config.toml
n_experts = 12
d_shared_expert = 0
router_score = "sigmoid"
lr_router = 0.000773
n_head = 2
n_kv_head = 2
head_dim = 128
rope_base = 10000.0
tie_embeddings = false
init_std_qkv = 0.0302
init_std_o = 0.00645
lr_mult_up = 0.69
grad_clip = 0.5
warmup_steps = 200
final_lr_fraction = 0.1
Below are experts of layer 5 (counted from 0) of a mixture-of-experts language model. Rows are named gate (a neuron's input weights, with its number), up (a neuron's input weights, with its number) and show model dimensions 64-127. Each number is 500 + 40 x the weight over its row's rms, rounded and kept within 0 to 999. Numbers have three digits each.
Before each expert's rows: a language model's description of what the expert responds to. This comes from a sample of Wikipedia text that the model never trained on.

# expert 11
It responds to: Name-initial fragments
gate0:403530479597526519462486438475463517546480416526515449522468461498527489464484504465457474527517564558486460474488536560455479499518488414512426540472478581503467466523439435481516490520454470
up0:481441494450476496534447520504456423546435604473505476507545494479527503551540501542505483433470438586570428547524478545517535534476526520519473504465503470422538520530548433451526462496449494
gate1:470516505451483472548472504466519497513477485465451452491538535513396529523486504447558423469501522493479548518523442568483425564472514579495494496516467546494427511487477487539569465527529530
up1:498508506569476559467443554544499575565488549489527523448433537516540565476516486517505518530483515490522481582499583442512501459538496478496506517545519511461526535501499566443532503485437600
gate2:502548517444596538529510523527577550510460508555525499603583459500554556480560526527460412515451483424525452456485549505477493481497521480528531554472500509493440401491463514498471524434511509
up2:523511533490454519445507456472551468557486538480474575454484451539472536518514514471508503496533543473547483548516498535439514487485463459527597568480427442495474487495479507509495474547558509

# expert 5
It responds to: Prepositions and dashes
gate0:507477491504540450503551494465540494461499531527541531529497487567527550457505413571507529474531541455552467497501476581504518510511554435482534504470502525531460464565499533519458502535576499
up0:502467494461451521446538427462524479505574505460504507505519558500535562495489480546559496507444486583477443523520443612461519522524561484570462433494454473466495483521518515517515467561471505
gate1:532388506518554512529490484562513501461498531464542539489498484482556529514549436480517489443491433510579472521548554503493493522479519455519434493543501488519559445523495490423474533512484548
up1:556526527552545439491505449515523540559477470536427530502510477455525504533497546564514517500460494558492482456452506489486535533469477517470522533572545422506537547488485472552486539478558419
gate2:519566410526497521579497491548457470589483588381477477467462533561531480509488494517508452425554469567528528543549526598507522521565529477486450519541448506452454502535514541481468465578472454
up2:442539483465496549488494425541428509518473513483507478451466472504529546560555518527467545460477535503435493561478516541489510490395481534492540469501460549470469532520513435545485468552414576

# expert 3
It responds to: Determiners before nouns
gate0:525504482504565487521540571435473499572533589463467550541470491519521492507557513498552436523551523479473533506530513483516507559469519467443555526492583452573512508479505460492519494495420519
up0:493499453492477460429458514496486497570470532506578496449486498494507489430505538541416478496520519519488476529430526455546465454494546504475509564419558464507482430376500490445488446476488500
gate1:474472535441525534522491493498557510489529485572544398498549498525485535546512456584466513450478465478485548536450473493536473456466479447516522581469538516565573545497525504476439544524544470
up1:523496453512493461483472484534527429518459529519476397463489499463531535548514555548489576474451451497497513549515468490501472494522466528520498508524525538380512544509457448551563511499505442
gate2:471416559439544590503490541452483527558560531528547477480489513500536493430466466504500446573535473441523469476536567495456526463462488419500539507464507507520506505459495514386562549474489524
up2:516529527510495503423510544478517516478494587501492471480511507423486488432472445461439464491497547476540552497593519480539482521441513472507498551544546510527453509476540444426475539514526537

# expert 2
It responds to: Numbers and year prefixes
gate0:572509486611474512573512414474459476495484522443433502522550540514480462458484551549463480493532528581530484471503501502500442459492475448485448503508531464564469503561488509484526481482496537
up0:503487499527509494530471516547583536537415487476497503486540508545433537464542506493504518534510474489547497576520471500437589481503532581507502482497504537476507567476435528482428540568506507
gate1:527554510506498477546482438525463505448489544532436495482601487483444540482510430516539506458519513505539460537485450523490485506531432538528497494470494585459455484558555518501471558469456513
up1:542534488502504524585477513522419456478548476476477452474539440426494470509492450569501494513424435517496499509500521483505521476518596488464513487527531543438540546505530530515567491508487486
gate2:583549514587487464503494494507484505469463539560514489519479510523460498527565459484487500519551500586507514585494557491450477504535455487520534474488485550495540512508491485555468571575554536
up2:458466495516550558530561477534539500476572424516535489492480541448485454446473509465572507526474570455463522543489539521468520422491507487439539504542444470452529535519467454493496554507496514

# expert 1
It responds to: Predicate verbs, punctuation
gate0:465555445457487480503573550445559498499530501518521449433529445498440462460481478453430516482448532559494485601507525541453501510563493484471493481439572572404494506494490518558529438532427535
up0:509461454552506468479454554472446507518430503513488564541527504524499427534433537516531588504542561511497523473515529381538467478517542513565465498543494482460453522518478468483505474481563437
gate1:486532631395528516476548460505551469499461499478450447457491473481540520484563479520454440520492558438517471437544485472556548583500504467493516479545484510495509534448516482465613511494487497
up1:553465471492529473538468465489485458436553505504423443506522516487495547529516471594531504561490535511415459507446556440498490410525502551496512473545484475450589514438511474477459568548462492
gate2:477534441468423451561600573675546499568490536476464492499508496480517481517533541507540453459467492507509476529551439469466556556505457454469482525504538461492485519539526494500475538523457526
up2:512560547494499477558442492557461488524512523456552531478555474480488445487478480435399460484519514536574454413558487516561492500493481468531553521487597525544489561564538559528532461457533503

# expert 8
It responds to: Institution and title words
gate0:516485460457496543516537504484509470471512502463482451472524504462446478520468495485525485456501407476543510523458515389522507514488462540529567575407462547551559483512499484489505460541578513
up0:489508528469427465458470500503479470469543499472515558486463570556509482534408582430478444485533523537491550515416585467488507535664528516481470501528536478495507534555534514602525517498511597
gate1:563596528546562531419451495554487433554471478468486466468543532539480480477520459461509497494509530515455598414543433431499469450499489519485497561480518571581530507424452445460519452490535443
up1:440494474507503501528440454470444479459456500523457470472432545462431542483514496519509459491475501511467431521473495424471485504481580532512446473543480484512506536554460514518500521466505529
gate2:446588531463485513467517472500517439472566544459473501474514482454487464464528472504461594430574535466479512443502414521566454463495506533478492517521519495547516534518496537532483428493568427
up2:515471480541504433523537514495449492524438440453502524517515438483506471479551528429470425508486535511535543464462588459511448460489458489505528520515454496479477442553487486475519554447489490

# expert 7
It responds to: Foreign name endings
gate0:439567529444539512467457427455479517448479489539443578465554496512489410569531497581552502442555581495476522546503345426477461483475477473555482473425483520529540492514533592542446511424551536
up0:600456483591464509477505524471509517519522469544456487461521495506524561526574514454493479459486510483466531502538486542448538447440561466512533516471497505563516425489456480489552454453483422
gate1:456521501555413495523492508598513520541494506394451488499460583511459505435501496471512461483511502500513501549556467533494451486478424530445496530482497467570503494544441485564507513557522495
up1:518491489464499511477455496427549533521498478505493488457545524509504497466478466535430479476491501555510521522577496469572504518518451461577522442508487426532481506394467529525431474499525446
gate2:488523514548501537545440479473507618585506530546614512454458507507494550513548451456485536464473515542478375482487502545418530556518524477495508443533511470499484527468533462581478520513587472
up2:480434457491490536587463530499433519491480575489578459547488453395539444499473518440477433486533500499542513442524445514455563526503584468493461450561467461496561510513491421560523579539464526

# expert 10
It responds to: Conjunctions and relatives
gate0:473545473481544551444464543520494545612493476466503506463599491531515502547558539534461503464478524477536451491462483552502612534512522517485518603560529542483516507444475527534524516554509545
up0:487475415568476423545528489489514464411463452500508470443471492485462521477461503485519505495547548462447543441464515426454478442553480507541521507475465509594460503505535440480443504467530426
gate1:517514517500451487591508431455542498554482537493477543492464516499477499598509504542416500452490452511456458439463465489549498416560516510593576478404536523520548461480459486564518525431474541
up1:621498472518502492480456494553516552559428577494482513536532533490442478557487535518479511534503494450479499474542464414497534526534511488571604447439470565514469479500496502518540470512531473
gate2:508528503481509466486479524473505506514464493496456473535440518456520450538460557479421611525462540577530541502398495541516510487549524495574442504510477554525514522494593528498559459461505499
up2:485482523545483487453566530524465503509456515523501586524418484429504482531559492516467494525538466517563484500482504589521388490466429520452474438523447503461454550519572469507411529548468434

# expert 9
It responds to: Common nouns after determiners
gate0:503521431497478522484505475534478514527534469490465515459525432540480591494457534498506535469491488519502440521547492513396529434475506533446540430526446576451471485439473510503511481507512462
up0:451468512515482551419454467505464536498541509565506438565510457507472550508479528518480541453534448524575526497478479533504543470417492532456560492523499561489525489573486498477491506534438483
gate1:429510509453555515504461475451511477527463528542501500498438535543477559438500538458505546516521574541526560528554480490500461492434530515502433490463523507437456515469504512477500484513462429
up1:521584539472445502496632592449545522480522506483537529470474502438530489550505502523425472550418404549452510508503542494535526499470534513555422503520523447523458501514526522500515507532533521
gate2:451463470512585500544519523459557525495520504499505568503549450475454492499509502517535510474601424491505522496459495467475518426465544513503455495542540488533445543531546531558483490516440512
up2:490547504432479529541463496479559474533507510463513480509557500479472512518487481496488536483569425486482524498444491523529533550498529500437479548535476496457507420485524555532502514562548474

# expert 4
It responds to: Line and heading structure
gate0:539551490542464544434477466527456559506538517466491441495560477536482504491611524517464482506516586510517524540503456481491445556476477470497531439542472517567478520511518512511511452511511552
up0:533514490536493485472545409458546553483526492495503383456529512517520545527563528521453505485582520451485498520485458511445416469556466460522537507511471447571514492479476582536477441499503468
gate1:562435480518477552535521527548438521497503543420481531579523485593462475533568438573477569453516454487501580493493459525484479468443552543545470504473561561485515550510478491489483486479525530
up1:460524474467522478439525467515539484530489449491416417544526556516554487471465509592518429477507546489572522544486506477569526470510486542562494455455554501559476482481485475470533497462516507
gate2:496430495495505450540491430493478490472461521565538474509500489534481480549468461485512560528479601489523474485557502495531461473503515549410538533445489529497493534533524546489440475483600452
up2:502563495550469558519452480484512518486500504557571458505512431502492388515441449426502441547468479546441440503464474533529427532484397497509529602536542480546464493523540482512453480492550493

# expert 6
It responds to: Mid-word fragments
gate0:466543483500501501456501526492413445569535507557537517459453545511506433497507397451566430436499446462494535481450479549454526466461509470439457452552499427511495451513521455527524508527484497
up0:563497597601474545540551483484413573545492511485510477510530504583490539467541510539555503537492531498531547499481466498480543575513477509453566466403535504492488541529472542517535474484527471
gate1:452559483489479499501465571525491503523619434533448460524481453497484490487454513471485492413457562512441506450506544503503548485531524479425526544505534536496552470474443459514521470506485457
up1:553515547453494430516416486427484542531508527511523494463455517548475461531489528474488431450450570506512479485527517493546486487482497544467448459574554493523508489480492432513438512559526492
gate2:522460481437466448517493470488508473499472477550532463530557437432557505506431475489597510515535481564506524491492461508495517532506580603508518484465575479529477459519447487506487537479501473
up2:524454525593517553481544482548517434555509505492491500533487453583453576521510570530470477474484536502558554580454559524541451509492540485529521545510498518526524560534450501480540542505499514

# expert 0
It responds to: Table cell separators
gate0:498594450542458496504499443512542473535482488544536528570521468472535482446493474494494492511477570515512534498586492473539532466411517466542529540481517530467480497488529487463516536494464491
up0:528451507496497502498524509496530477542484447516513546493523513488438460547448470466495441501467504483494500432503530503523447537545579530463572599585524478515496489507464439461508505421626482
gate1:418506477439520470509516493499487507436513459509484515461444525525536509459523581512481559474488472493496450598428493508528530458499494488461431484473458476545488543486436544569532558496578431
up1:472543506500472466472476473557446535531526444564553498501482495458467531464486553517471509528502374487467482505514517484444570439519452522523469545486515489495560481514504484572470560443541453
gate2:512404523522523479557537511579495538448496503479506493531549535525499481506493485523426460497496480550518456524471465592522495495495495497436526531542453474518502488506440533546466488503508509
up2:561504457565493507482541516497433479510493538529445457499526484511477525462488481511494520468518356460512491562454544494454497505409507515524553522561519423548528509452550473505540557509547519